{
  "n_layer": 12,
  "d_model": 256,
  "n_experts": 32,
  "experts_per_token": 2,
  "d_expert": 128,
  "d_shared_expert": 0,
  "activation": "swiglu",
  "moe_layers": [0, 1, 2, 3, 4, 5, 6, 7, 8, 9, 10, 11],
  "router_score": "softmax",
  "normalize_top_k": false,
  "routed_scale": 1.0,
  "balance_loss": 0.00375,
  "balance_bias": false,
  "router_logit_norm": 1.5,
  "init_std_router": 0.0267,
  "lr_router": 0.00125,
  "n_head": 2,
  "n_kv_head": 1,
  "head_dim": 128,
  "vocab_size": 8834,
  "norm": "rmsnorm",
  "norm_place": "pre",
  "norm_eps": 1e-05,
  "positions": "rope",
  "rope_base": 13200.0,
  "rope_fraction": 1.0,
  "qk_norm": false,
  "attn_scale": 0.0884,
  "tie_embeddings": true,
  "parallel_block": false,
  "init": "uniform",
  "init_std_qkv": 0.0425,
  "init_std_o": 0.00867,
  "init_std_up": 0.0425,
  "init_std_down": 0.00501,
  "optimizer": "adamw",
  "lr": 0.000782,
  "lr_mult_up": 0.959,
  "beta1": 0.9,
  "beta2": 0.98,
  "lr_head": 0.00881,
  "grad_clip": 1.0,
  "warmup_steps": 411,
  "schedule": "wsd",
  "decay_fraction": 0.654,
  "decay_shape": "linear",
  "final_lr_fraction": 0.05,
  "batch_tokens": 32768,
  "seq_len": 1024,
  "doc_mask": true,
  "train_tokens": 231100000,
  "steps": 7053,
  "dataset": "wikipedia_en"
}
Below are experts of layer 7 (counted from 0) of a mixture-of-experts language model. Rows are named router (the router's row for the expert), gate (a neuron's input weights, with its number), up (a neuron's input weights, with its number) and show model dimensions 0-255. Each number is 128 + 24 x the weight over its row's rms, rounded and kept within 0 to 255. Numbers have three digits each.
After each expert's rows: "comes after" lists some tokens at least twice as common just before its tokens as in all text. This comes from a sample of Wikipedia text that the model never trained on. Tokens count by the router's weight.

# expert 4
router:125130122137116145117166147126163127127133091138117160138154140124126124100161156110149165119152119136122120094173160127158106127140123140101114160164078115104123149129172122077094110117136110131100159128092151143142165170139114137100143163116103096163094167108107112119144127147127110113108115107158109097149150121123103086110145162104101147129147095132116140135113139087126099109178103118128113125091156127108130135146093141099090153148119136121167147124069117114147134116104116148133147110112129088104152096095102168157150124101099172138124163134139134133101176120116118153121150132147127147115142091143137127151153155151090112109147090130114107150142143109089139153128149107165121159125068181104108113133150108180154162169108125121071104140164142124082183095110100
gate0:165131096163118092136175162143109144150105136121130163144113131128138143143100127124097085101123153102113135105125159121107107174119143116131152139074139157132101146189079134125086132076103165142130155123130144119095138145101150163171135159122098147160122126098163143131146129169109135171109129126124112113123119126132120109122147134121142164161110080142143164158095130099124131107082120133149168127100148110169123121156112150154133104144118111146117162144137165127152135132143080132163122155140072136097149124144108128129163107142147078158134123113133109159114135139141128129170103115120150140104137174100095107097052138120129160081165156106183122136167116155090107109130134116143147133159106113096111102111141130138096116130139097136104162144134103127088176135109145
up0:166110125130140174136156126104110111090113163131110153146127131126152142095132110125117175152159157107146141097133136114117120194122099112120130119122167171094127137193080133097138197100085112130145117103118156086123115137123144103174136088167068149119083133150158099122143157151112141145136130148113100075121106133100148161115109127117156139121122122126143129146113138133142124155145162168141150096103119103149150074160123128154120133126141163101099152163138148097126087124132122134144122169110105167080175159148118124160130151169156124098176086106125110118110123139144133116118126097142122123137096102137094106105079147160116170110129154149160155120157099159108128122149137134136124123125122134093117102139144144144115127132167095133193097124141138142126144140128125
gate1:117100125086113126133142059105157107123139113123183107084090104161117142139099102111136107097069112135141127145144130104156143139100167129097138097115134083116122100115132161157173142154140129128094101143123098088107132102116133139133109132141140107116099160185187169166130153165096160145124123117151085167124113120118116101119140121161133135165118136157144124165113119143088134112124166128069143101126116123102109133132136128123092101107116134122166138173136106149133108133125131156168169136098095156130143080122138124143078111148116152117174164126093116089102109164131126100151133129123150127130108141147112081111125158117074127164134151140163148143123114111120173122148155114110123105141123098156120137159141112148090141118118134093114115099108161148137139145076100
up1:132092162078080163146146097144120107110152123153134115162103139119094132096147115109136147142117122157164086119143123178135134124162088129131177164137152107093175136084143130129123171144185114148094080151152150125108120121046124108108124127163136089125101144152099169143137130126119107111118128108174080127152157143130118116131121136151137106117086123120131112094157154180100108112135132121103131132098184095109149115170146142127118084140115123079130128148121127133148132109110145157148117188142126142121134122140125145152152135143122148108132148108142095118090099120144094112128134132129184156137122099168156137131131140123150155112159120114102147085083120136128115183135136135136109091165152103145079133137144117119107142176128122133096145149153119125104133170109137
gate2:165111157135122152161136110120101134074161131135130145120133135143098161114131130126150139169158097119129101110146151068123090183135142135139095168164170074091124092141084139141093099171104147107129144187139111120092129136098098155129113100099128122170107163166143148113121144150087119124117122124071138124091115135094115117121129096103141140128112100117091099109105128103116121125112111165132179092102161098147135113122140109108090127142102146136128131133126147142179118117136149114123132125143080116142135118110141171119113105135107103173114098161162109104130145147123154092169162121088133137164120130075145151111139126144136157096150106111163116112131119108063122092068127131138120102146128155109119090115131126109096133133133149109174092147112119136116138114149108
up2:132170121160123084146132164135126119145093138124128161138135126123153118162063139125074129097107117125171182094149172168104094138111144133141065152125107127122159131103110103098132144123106175118127147122169137125163119142156094120100118166146161126114130126110158174151127118127177051124110148114156109121154127127176127135150138165121150163141129114154089132149114135128110101102130095103152143129155143145150145117132121129132188129109149098122066122103124145107137125122143119118093109112150163112146108141128127132172119130162144115175111129110099115122116074097124141128120121155152099118107140145129088160136133135112141099144147132155118177146133145208138089135121118116155150124125126139167107125122132129161066120118143108138161159163117084153125129130122125
comes after: "| ", " | ", "\n", "2", ".", "1"

# expert 5
router:089133102132124129157130135149123124112118089110150097097132113156092137096147112128174161118194139142132167087185093170134125075122113145102129126135116125095111121139138093127130115134111117149137138105170148098157137138127123078112090158110124089164168140143094125120136138109135154129101091142112147113082171118130100097101123157125111119113134108150121128156186173113123119130154090082118120132128100093122117181108131126135101152118167109116126123131109091105152104116119121160093147141093136130128141146120117119155110072077062125115136134132090129125101123091085152133100146141135115116111135080128112158153162091120103143123106099131102107122149184107152088089129121143154119171103139121097092129120161109138138152174125133113087107131139116133139120114100115
gate0:128141129139127146105144169136136115158155144138111182110169107095087132134162105128082140111138141105109123109118118141159081145163129146132169155135123131155172137130136097113087098160097136128116153143132136133121147188112124075122119145123118126138138148121161146120137135157090122142121155145115105117154115081173143159113099089097181108104099131156142132149119098122179118130126160154165197154099097062135102121101103163134111121138137135122144110165137125124106153156110153128136144159145160126121197068140144129155112112121136125153136070098139129126134138118104123129143125150148082121090155159120110102102117128099123145137079122134111128191146119114078136100139115102151138112110135100089122128130092135155139139138129112083160134134118118146097131086138117
up0:131147081131170181135154137126149158121121156106146094127144115161129142124135067131145113151124174131110125103135135129117136135124155174150116114179088121136096104129143142142104127113127117163115102091134120142143146125108126145128137136152108137098125133119107080174121096152121133113141097153137104146134121123114152135120154132149109110151110192133106164111181142121149114133151110143111133095169131153161116125148138116120073112125130149137148143136169101096127145135102127134097145110126113144158178131131132116095136111099142157142123126189119108184118114104162137069123156141093128137103113123120072092132146119161092124134133099130137129084130164111166157090058131107097128139171100151122183126192185114125134097135146123143092101131145161126118146121162152
gate1:119146127151161150131120125087162138105108151139134108122145123148080119119109079085129145133113138118134150142112133139147071127138118108148140096138153143128143112059108155162066110134117128141173134095113147141129115126176144125109152176098155121141124143124102076084129117133094124118114170128165109148112091128107084120142123114108115136126143080116123135106117193123144131127170117134182128128090115089128123092112108139127148163144142134078141153113133133102138106108147124123129146110134122098123112103113139123151111112100131150128076116152152163164106101095144146103131187145138095150124103082135128100163132152119108104153154113146123146092103162120161116100076171153132111187149100162127123139124119119158123062115121105163141148129144099131129137164153107
up1:143116120132153108170137138106086125141092105130131111128107081124119107096143107138156115128178147137162169107114131136130134105124142114117158110140124144108125109102128142171071146124133094149120167131157174095104131123106158123121134133130119107134154148161076120146151124126139154123112141110138136138147069115165060121106098120172196129140111133114161177154171132109171120131161119151126115152119076119101111095136113158159148145141134118115138129139182142140117081124142100118090179130152150137130148164151113119140140137122126157111112121088138133124167117085145118072184164149108119125188132099152148114101116143139110080182135108117129115118114090153143102101146148116111117092175136112120077123126092100118121109112145130146111114121133101133142122101142144
gate2:131117165140134131153136118125073095145144137121129121149110119110139162137145161179115101139142144169120131178101099132127119104158128084142151144115126123168107126123116129115139137150147107135076124162129144109146126137139102139111120145141124172115203139135098129111101107129107128108135143137087138169119078145157171124168109102164168124115108132140153060085118101121145109116149137136122118101113090145114139110166128129116145139116105113137145148177125151110099106123089110113149155166093152116149117090111159140149133088151157097081110118139136110124140154100193156165158107107147088143103131123122094127161101108145098159143105140130127139141145158164148113118170172140141129068072099127140158133149111153136119165144105119142151117127107154109150142112155080
up2:114098091109148128153129116173113171128125159127128099148183129130158130128123126096141114115151150139125123146126137150117127163141122180176123127124086157153094109147098113100118164141156102112130138112122125145122149137108091107135125158171121146134145171160113178181139110124108135167172111128165097116110109124116100120086136096121106147141123069073098133090146136143122120150122102106153106117108102151130091146148124128108113125117117137168159158135123119155135159120065087128147095131181100136153119154162109104105138103138157099157099141154133071117095102106169140127136143154157144131128124118139128139101136129158116165127159122096116148126141136154133169151116139155150064100148157117106153146100117178138165100181130128098125122158151111125089124129093108
comes after: " |", "1", "2", " |  |", "-", "–"

# expert 16
router:128128120140126176113149139131152147100185086103129149115099136122154129096147136117102148136137160129150125136128101105142166128143113157097148160106161091128111107100110160118087132173138116150142135112095158100123143153160160118144110115144147102170113149105154080111086153160160156147107139123143103122083125136117121109126121104190113135137131143117148100137115151098120120104151108097120135136136145110106149110159125133095110184109119128105057143090118108155136108124118137149142111148154113118117135124139098110180116094071143108117153147159144133129124158082100165118105156125164141132150096132167147150168132155118130128109109112147143150109158153124116099118147137150086118143145101170122073168120160119115117180185092127182138137111136165102117147127124176
gate0:131111133102148114101111147112130148144133104111122148149152132107098084128141130129111148142117151145112090116117137115100101129087100176190160146131128126143100107130114098091123135158139090140098144078106133115148141083105148114099105103157144121137157163141117151161116102161154166123133100101163102144161143126160115123072101116162129114146136104170087090122148103149095181107091103114127093150161141150108125099130089117129127147115130125159101141142095093142146146128119149133158114096186101149118150147136125088136087128075131115115134165148082130155134157119136143136108127086150097144122149134133107139153117147125090134151109127115140124143154101094098137148101155103172123150114115118113108194125150113134134155112126113154159106182150103131114076077139167
up0:130123135100153172114103151152135135163133145153093124139175113146113093143138157120159153143070126141119149097131104143149107099146112121160143112165125132128139109129106114153135136149106137138124130111119144096143163118112158126142104112163118147074093173104084150131131149130116129105160118076168163099126116129105087112102148134119119102107120157162116100115148118136093095133134102151168089124140154102130119120079114143180119155126103128135159169134125128161104133125130113164137112172150144123132180118183101132118119106105098126146146146143098153115123141121100166179067090119153093137106127122160112108136115130159102106135089132151143138167135144099152143123120126101128198117114085092107112163107121110101139121127118192160107098134111136138101102072124154
gate1:119114127107130103133131157140153182113136126082161114118121121114110120151158155113143103130143128121120132135130138097129150135113142139147124122138109173107119060162130164138071148158167106134116097116147107121114086134122145131140125130128157079121123112141126138129106149128172131171110166131178141144134097125178107089092121130162136082167096130148144095159137135127108163060080149138111144143091141122112141145111110123130091176129135106158135165149175126145136118101130144109104094102159111158129141121100174097118134116121116122165154116146169156127140152103147124144156095147156105139134130132156104152113174146123071120139157161094166121120143115170093123131159134106107116128146081118104116108134145151132100154152089128128180141109126119112159050119129135
up1:136074127117127129102122188150140133152093129119137128142094137111125105113142138144121138108120149151138100117103114102118141158144098148124108135116102172111133079136142161164074139143163110148115124086122125136095082113097131157155108130111155120143132112125116160174129144118166136130146133112173102116158095091165111119087121100149140058169120115137143089158135126110115155101108140118116155143096109134105156107166135134128112145132101128135129155139170146156107115142105157068167066133143113126110146116102143117138117121128143111141133087124166137137176184115146138126143113127176120112127136138124102130101175123156136158084124143087180120107114088125083128126183145082108155099130105136124117142121131133117110160134111104164167130090158116121144105077124161
gate2:109127123135107150144116135093140103146098145156094126142129135102139135129112118153124113151115120120097095145114095072091148151116153143128151153072137134118102123180131144139131116185090149142130101108172092127137119068159151146109090138141110167102135113122127143104118134158138153171118129104148127141124128169088147147132126142108128130088163155105166150143127101125089084133094183125129145125074161135142132104123132098135085112119105147135114112123120136134135132123112135128162124125146130162133145104102138133117109127141116077105115118096157162141171095096128123171146124099156174112118095126068105093101094122099110206107116141130145155128114115084114119128148125121131152118112158080084105164173129139105129153110116080128111161168116114128102126120150175
up2:079156140130150147110098138132133121163146126111138163103126142126136164157122138163118136152076127131132114106110119126138075157104146153095150130097119146127138131125112130145151125188113137112159154101126150107127115091139162116131127153082126101113109122109171100116133134125184116169108136164138098117103115146142144121129092125139101127098142180128158107129113132121136116166126150133136085125160122159160137100087120131135085105171134159131132120175063143141148111136073132170084091145120154119150111150124132098118134101060097134124133122084152134138138134125105131126125122131138127085131110098095155126141108115143109158120115077171097117155135167162153119128157117186111179154069109162101122111166155129118134151143137160126144147111132159150136154091164151
comes after: ".", " |", ")", " |  |", "==", " =="

# expert 0
router:110082128113115195097110159128109082133140126158132121130116147119102145099163143114126176119144141152124097121108119129150097109151140150100146133163095149136113167138110145124108096177161124135104090142112154142149093124103100124123097140113114171144163156134114138144101097125176149119146100111100116136145126101065108120150139140079131106100123121122110131097151142157095108138094140111137102116103147145110113123160102132192087119149152105110133152164116112147101117117119130090139118159100085092157158115106151092158103121126143132129153108124102121125120170176110154125122144158145135102139174162119148136138148113109136137145126176110163060110122093145159165154144153117094169106089115135138110174151147147128079150124137138102123117180148124164142123119138144
gate0:109167126110133177111116120138152133148144149123145120127124138121147143152134076133118164131142132114129158118134113114150104131150108150129114143112187114096148132101152122165111101137157160102142101148146105116114128124127129082173142138123162122154176141161126066138109087051124115140119141122115115116070162119131138140115162148151105106133112131119133091121159094140137149120124138195100120124134112098101082114162187098138065120104141113090139134103097087149132147114158119136127143142137111116147084175155133136118148117107147123085151118107094134154156109137089087116120117091140178137130129107118165114096149144127155130128101148122122153124122130104127092132069118130129069110095160119130124108128147129135141090152141103102139143083136116098093130164180112
up0:093126155166111141123144071150144105119117150131111173095098110114159091150124171120127132124140096132117158108125153119189109090126150130165136152142108120117108150117155109064160083125103132168111118070133151106123121097130106156120129109164160132117156131092116130112107160123136137110189145125099156142156140126141119110076114119158150101149139148111146178122136104149151115133094127137097146130149139132134136111118083138089130140149126125110101133163129113158145154174083135094125135116170140120107139124113141177172125149157125157101130159099154119134130119138129141100127148124099122169131123118121129103115115122120114147093214090137164114106114144151165113139136148146083149095160134143150129131135104148130117132124127132153101130163172190087172143096120142
gate1:086123185149117167098094120087163090139101104168083101127141155168111146117134105119114146149142142146123109125103124110116137098120161153110102184124089143164123119120136092143108103133120123092128127147132159140129146149118127130115114125133143119125111129162138103159119091133126123102130158127075111126144150135138131091079128121102144119146169166146131111130129115168169145152132089168142149096138124137130150120094125135144138123093160125139186155129111147136077133184100143105146093110141130104121116135166171149052148130124134121152111145116126097104145108149135159060198163107124114152159130138102122092108113133135105134131121093146104153136116108110091137167146135120161144117133096120170106143116146074104141085137156133092124124121106169132131145163129143
up1:155106126081108137143125151094090105121100099143126141139150167130104127114094144143110122134088137067123130105114110121132135126147115098153131186123143104110140116082125150142113098124116185098157099156118133153110064131090134146141106138145116149180114125146122164135115094071127161097125116149117140134108137103137104092189106152119120098112108137124107102103124161162157137099130127153109153107133120102084127128124097150146172124130128081139182113153121143166093089104141137120117149137105168116143158135143134104137142129130115078109091107101133148116107148149117123161192158106114096147165096142121098123106087119130140152099114125156109122129114110142124153122136135134126101116152125109132129128088154095109153115152164172138175104156142082100089175106118132
gate2:106109149113108150124127135130121110092130128134148136149131096148069177089135117138121126150112168121149094120099110116158103102108124072137176135130147110157148111136120129120163087140144114098148172124104111094122168145097135148146143155151092107124099102102094149092097157134161136111105101090130086138146114171119108134106154098116166157135126093182105109097113113136119097131108127142134127126104142138105138126138113143136198131093157124106135133113147120121121130142120131088172161140138114127101128139103104117107118104141110114099126130131213132159113120167144098103086158143141153109106098102116115076136106073132118137144086151161133094095158129106121152156145113140180149123119128107117162145127166087137098144122142103098145165149169146099139131112092116
up2:165077183078147156138105123154124109135114129141133129146118124131133138089080167148140143168095147160118144113089126140146099109117102143196130133121140097140110096142154128128158102073127098111127110112134117132133156126074106117136181130107111146121106103166133118109118090135168169107163141100136092116134096196114136138132101092106123136122178172145118137108139147135142126159111140106134107131146099133131093110111126117151130135111151130082164086143140126119133121154175147129152150089132099099145081144124090127108107113136102117071096093144177104105141105165147115135119136118114157136131160122141114100123150119107143150140090141144123095125177158087150142146131093132175110140098177110125127147114130117125102131101132101125177148153158116122159114136144121
comes after: "\n\n", "\n", "/", " | \"", " \"", " I"

# expert 1
router:124099147160125111108148165157130179117138127108121115104142103129133129126107118141101108118138119110110129076137124148140124085101127117098136143148114154069153136112114056136127147139112118151139148121132151148139180128115133120165154143151143112171129103151078118169150137114137128123152099147148107100116185115115103145145092158130113069156137118104111123111126129127094131113131079117123163162124119140127130179100106114082123137100141154176139143171096097141153156096108076174118122122140151131150127157179163153128114093116127157133096119112108079131111142096115121154112142192152144124099145150144095166132138124141094154136175113134116097131127151127144071083115134147129140113065125088145100165132112133130158135145099133118113117135122124128128127089073137
gate0:092130147113129131111155099129157143135114132150124098170130110158190139082169146165132076132099122131088157124162102114117141130159123109131147119116155137158157109113104144120133127152150124144133136134159110112094157105169112160139154123130183197107118091117092117125130146116134089116122121140160092125104127127130167153081127127181169121121077125142123156148164139119111115128129151121138144139113151112122100110114166130120099142130146129144179112101145102125126145136139135143157153093156128100145158115149121125146112100164110113085114154148159149157164146103127133133117157163146127149165166129104090130097162139138093133172099108122090100120174115102114114130168127119148117114144140038085140105140166137128128157111118191144094099138130108123141120151152119
up0:132119120147125141133112149099125135108147129080143133129102174080118127125167113117132142120142121125133126171057129101157145114120103139116135145132151172128084143115104121134191131128150121141123132176069080114139106111170131127110109071167154120112189151105108098119128094110153119139090139164133109175075122128098170145121079122112090145117129123131139099095115110128077083134172129118108124144082128098133136153164109057112095151138124157101116146158125117126159130137146134142176124191137155133120119061136133155157108119129116152123094135164155146092118151109129135116140107122137111121153112110155129095149112093161112160122109133114129112143166124120127127115133123157138140155145149160140170112127135148118143128154113131175158114113143147093133109126121115
gate1:153157121124072096121130127160178146128152144093118127148132099171146114114134142137133108120107118132087112116102170123117114138065151147109108101090132153125158148180152133167106138151161157156129125105136132076079118132104105140137142127141169138080110125111119136166127165133114133126143142145108116067097094086145112141130087097145148120152122108158122124118146126089153135119104116110101098107136092119113121144138173114093114068150083146156127143173145108119118115160125119137107133114118115110158173122173130100104148122147143156093140135135106104140149102112136113127142089139125078113111134147123085156097146148094102139150103168097165106136091151083129124096153103134105110125133154131135118101134110167112101188136140104130131124085123104156126181136132099
up1:115090177158151147131124082131128088119159155146122117110144147133117165124145130068180106132139165111149153164149070108122134115123102093111122170120149127111125145090123144107126106123128121100124096115131115124184128116108137112120119063123119107166138120141123098127109105116137145127107139087122108102139102155107103117099161123109112139134118134096120112167130156095119105121147171153147104136155135134138108107121076155130127144150150145084133122101106135123172168129154127092146099132151117121142105120130113158104159167147144130102143108112107114145134101131164110112113182089066131150178122091134167109117108136140104126036143172119117140135100101164125173142098095126132123179146147144105116156133157148153147117111114141133115127177112107092147098127124135
gate2:125110148116114113146088193099146156169077179155122111090113124109143153160103099136142063102149139118133129138112089136116117146153102152140158103172144133164141123111124162123129072120107168075089159127120128157119158083147181126144113106114152145106120099154135163110129116109093125102119142137146135095091152146126127131131114135144148131119115139133140111157134138131135183102122118159133117134131096157107162157119173121137127183159114120109121110109094138113172114133148140101133121098115138099152080120147137140151125113120128066110114132094150112112117102136131121129123112139121097115140146137096140160174138108107101121127109102080112115115165145138075134114156133134125156101109160133125133125093106097097128121110104113112140168152043113114136078102126108
up2:097154168148137147097125132138134143131111126116113079157128128128144059133108157133138115168143172127095128141173128126144143137140123106177110148107083116146119116154095125133143150102141137153140127127126167127132129101118142130105094136130115125135117140130114110123137114137169136136116132108152069109162107167136148104084106128157185115171150103130116105150177103158131122109102116072137128184107145150122153126100115130103156093142112129119137124091133137095180142120105088100125167138117125132123132101100106096121152148110106109171156174119099093173124129106118133131135117114128134144116136158101157110078106096135128138125108142173102147128117207108139121118148149110113146092139162143118088120133151170154158104144112108091067182137081131131126120136126081
comes after: " | ", " ", "1", "–", ",", " ("

# expert 15
router:125145137172095089147114120167179182112154147134136157133127109157137146129113169133104123113115129142128120175175133169109080140113170107117144108143122150153181084150094100134125125129119109137094134192127158164070142150125135088142157103090134114105145108138142142135159141143096107158203156148120127104139138121148133137162140092118155112096141081128137151154130144092117125100125096123137149125084162122176102097116170136107116126170107100197128115097183147125141120102130118152156120155109110157102171102112160112120100095146106084154100156142144125136155109130113122136125093086118118141139117138146123120138134124084138132129130114116121125132131187124137097120122139123174163116143161128134140128132145109130116156114150152121105119102113132107142145141158161
gate0:134201129103113112146141086100147134170130147100111131173109120147144182135115158085136139157086125125125137136157205109125131147152152113132122140097096109161139113103099153107149150085112149133145137117148113129140097103155162144112152117140124110104126127122173133092139170151111131185089139140068172115132095153123124137116147123115179185146117144134131128148062114138112106148068117110106167158103117146117075107109136100139104142131102150121122154076113146128125163123133116145142100174163138090136154144076133124120120117125108120104135103153130120138125116159098111126130190114119152180118101136132126151144124121087117132144127161100121142131145142113167118138139101108141129116118105127117128102145157146113146081158133136167122138111119107095119111106131103
up0:113164110136132146165119122164142112135135115112152159084127127129135149119122167137114139139095135114140135151149154155135136154088125136169118124127135090097119102112096129104103117110142111129148129163154110116102134084121148126134141120178130163129137140190171150121133131116115124160113109136090074104124117106132095145119138128156123166187108095105134120132118131114148100133056126085156171138139112110125137072116144111120142145154116152128112137088109137185140087122151143152146165119116098130092126101131093146154116121117094119111115131160140134109123113165147138151160196132141186159095106137154154146161111121097148167103201113138146116101158179143169145154092121092152134146106075140108105100136138132142118146138123150148157133133111133095126116076134128
gate1:116150100121129124165159163130139158120131114156130120078120119133123129101128114171144132154115155135126119170127154104135113144139113144184144113110125114152143090130127150097128101172098143079153093111120090132118117112117120151146094121120118125160120141138159085149145126127102114075148101087099146118140139162051181186080133153150140154110126125136153135129113072136135079102137140119107156085082115119150109153140096136141159157166127102092115124106128135152094088119169185127118136158111105159088157133112134114139130115171137095162109129115109145150134176154159138092107141107135092123106129129132078142124111157120086157151132156105128093119142136113107152164114149140154112123135068151110130121145116132116121144094157148107154110165127144135101104130112146
up1:136124089112130144152104119121133098120138069135121119135115124132100125162140121102125125137167108115169150163120117134129116144145168136147109109077074141095132153149117151112109158117097103105171145105159121134170155130127108128139126077153135134126122153122153157144130097136107115166142176075105156137108110169172123122139138141142122175110120156130157133136109100138109101147168119134119111129155145077142166083121163104095116175123114153124119144141164117133128115158152122119100109086104152114131088115154102124103103158140143119147121149130155154090096124175109135158146107180104119134137129102144134131159129102186080121119120123151128163145133095087199148129122113103134088102143139158114138141095097130137102118138082100098121183154070112147136115124124123
gate2:128140106121130148138141136146165157144129174148139135179165122140152144140109139159099113117138079112126105098129124147121174170152098135140126128156147101184122137110154174096136166126116075132122143138111142107117084123177129199131114095114135158082124141153065123140117167116126130114103150173181118132121147089094115149167086149185099099141128132154148124140109154134152120142135120157135107123105155135113118150125166108137127119166130109171103125112166107138140139139065166135146118151146116132152128118117122130140085147110114129138129116139115137123136161162156152140142133126132132134100177190127136138145107161086104120106146141124126151153167140139114145123140156132176130129174094126104106061116094134107154119093117141128101102150140153093118101138116144
up2:095131107141151134146120126097108113168089156164088096126160164111114089142178150109061142095125151136116133123107085163138085099132050158149067128158147121123099144134124121159136131108079095142088139139121158145155145128164154120160134146110141128137142115173110118123156155153113101115159151126159127109147142150138143148165158129159086144102130129113135115073138081123108120149122136130095117120138146119110160092128119121100091163156119143109088130151111121143156146160111129159076123138123129135114097134137152118177106156105133140176115132173130093121135121128133162137133137175160098154110144132125128162129162107117125082089139126141131143111149141143086131117079160160103125129106119121140124131185102115127121104153102128117111162105133143136144093145127095
comes after: "2", "1", " his", "'s", " in", " her"

# expert 8
router:125162164093114181135125127141122077124101160139108150183187175088164179148123115155128147112129103102094140163122124132089131135117097126136109139087164171164117193135104116139153135078127098106120094101100093132095082156126112127106122102169086165115130109113146145105103125073150146166124165105127110131134111131113156133131133092108104097126168141135117151123136159149114151150121136114161139116103136107110102107158126123121114128135134137161111091131140170129123107135115162148123148134141161153127140108128126088129138154153164125137122123143104136156139134146145112101146122087105114111102131185135143125131115124123158123133157106146123115100157161078097156189166114133111145152092155089122162128132096101137138130128134143168156158128151108151116148171128153
gate0:131126123150128164100162137163118181146106144147097152107164112131133118145079128141111158114146104126140106118133128160115147117150144123095166117159145144125112112160127114087089131114077135116120089151102144118147118086098168128124111143162178101129181154117118125136104120146095100123129110131128138140127138120098160157105125141114156140122132110088113055149133133112100168141148097109145151115166107128156074137126121094109108160138151110120140130147137109147093127089102135095165129153148149112132136158126119128043136157102143142117092194150112152133138137102117129148088126088155139144131121121141102108157130119131139139119125157152119192124090094159156160122109151125165132149124161131159129123114126138069106102159190158168143136130147135112125120089141104
up0:179123117121158126125157115126149110172116159120109162110132134142078115133126114118105128092111135124141166108130132138158120122092141130131120121102125122114139108135118139129129166121231096146164169140131143173089162148125124127132121164132131143135103120124116187154129149124129127157129091128146124145142150145143148117127144117125101123168093153144121164096096135151139136124100115114136126118119155127115118154109102161117159107118153137138128172091124167128110125109095161147129114157120124157083154151137102135118133140098100173170127113072164138175126113117165098139117164127147130072123119120127121123108125215143120148157121131138154130096131140103156089093159073083173117117145103103107091109128116169109124116146154096110106144114183125105108146149160100
gate1:141076122117136158106113170144124144143120135130113127138141151139162124129122138082100140179145113100164107125147160113118136170140109131156158136133132112136151149155120084101086126152126155128149118160157133183112150163107118093168162139156136136164111120122150117134147129107107107137117102151082155097168136097108081114100120129118144170168136128141122148124160148102135145097120107097151115138132128126139109112142168148136128135130137128141127128120107172111096094130171119172124128121116101105066098142135127118107142136151186102121096103139135132092185140168085133116097103120096116113162129120123085111113102126155132119121114177068062160122138119109128110187153145119099149143174140126146168109135143156133125111065139124165130094087118113147100120123119117
up1:153099161139106134109134147134076145129128107143051167140148140124137122112124144125117089198127146065123120135126145132124138126108131096127136129101153105110115134157138110142128106102143159132158130127141104139093128139143168129150128140153124075150113078149138102135130115141137131110118119150102168095112131094112105084079069127098118121131150133103115176145140150120117118121138096121169107151113137100138153151129144162121127163127154136126142145131109113098133111113169104149095134118154096121127147156129142144103137105129176094101113120076126138129099131165091145096110088115087103082127126115131080109099101115140138113103113184096118093135140093112126080162146139162090150118161147087108180106091107128111136134081167179133145109104128124095134120121114151
gate2:127131122090095138116128149150166136167108116145087090140113124150147118110198118137141119115152163151167156109161149116103123169156123124086112163133088156154112130103120137160097102136125149123143152103154133144142129098109119214120130118132129131124142144123151126131147128139109148117133148108098087106131096129117140162127135145147176137153109116115117135137107122112137136123148143130130174105107161137100145137134176110126109118106130098123094140145124119121157138108136129140161078111103067126092127145121090139125111152124142040150106126129123095135153114160140082114181131135094111136148072136078109103087127132097141141116149188181142133113143114100095122129120173088127136138117135104124131129128169122123137115087128106160119111121117105151089182145087103
up2:108124131151097139155107094147124105142125091133135108128158081148164191099139070122137108149128153109158192108142114120126107113133132126074118164115138154125157140097100163170144110136120149148157183134159110130129116111128138144158116103066125116124127100135154124087142116151135101121110138119108132151134163176097150148148156114103084148132140105162120139153111099152159082157134135123099102087108118134122125131148105096124173159113135105145138127142113138064123144099101154115103098101096139121130151143107127143101132183139119160165075109091141098125136132108119136090145126128110085085121114149096136132067100147114098165128140143143138119115110105107151135135187137137138108128112153125138116127147131131055095121089145130112118118113094124124155143140106116
comes after: " in ", ", ", " (", " ", "| ", "- "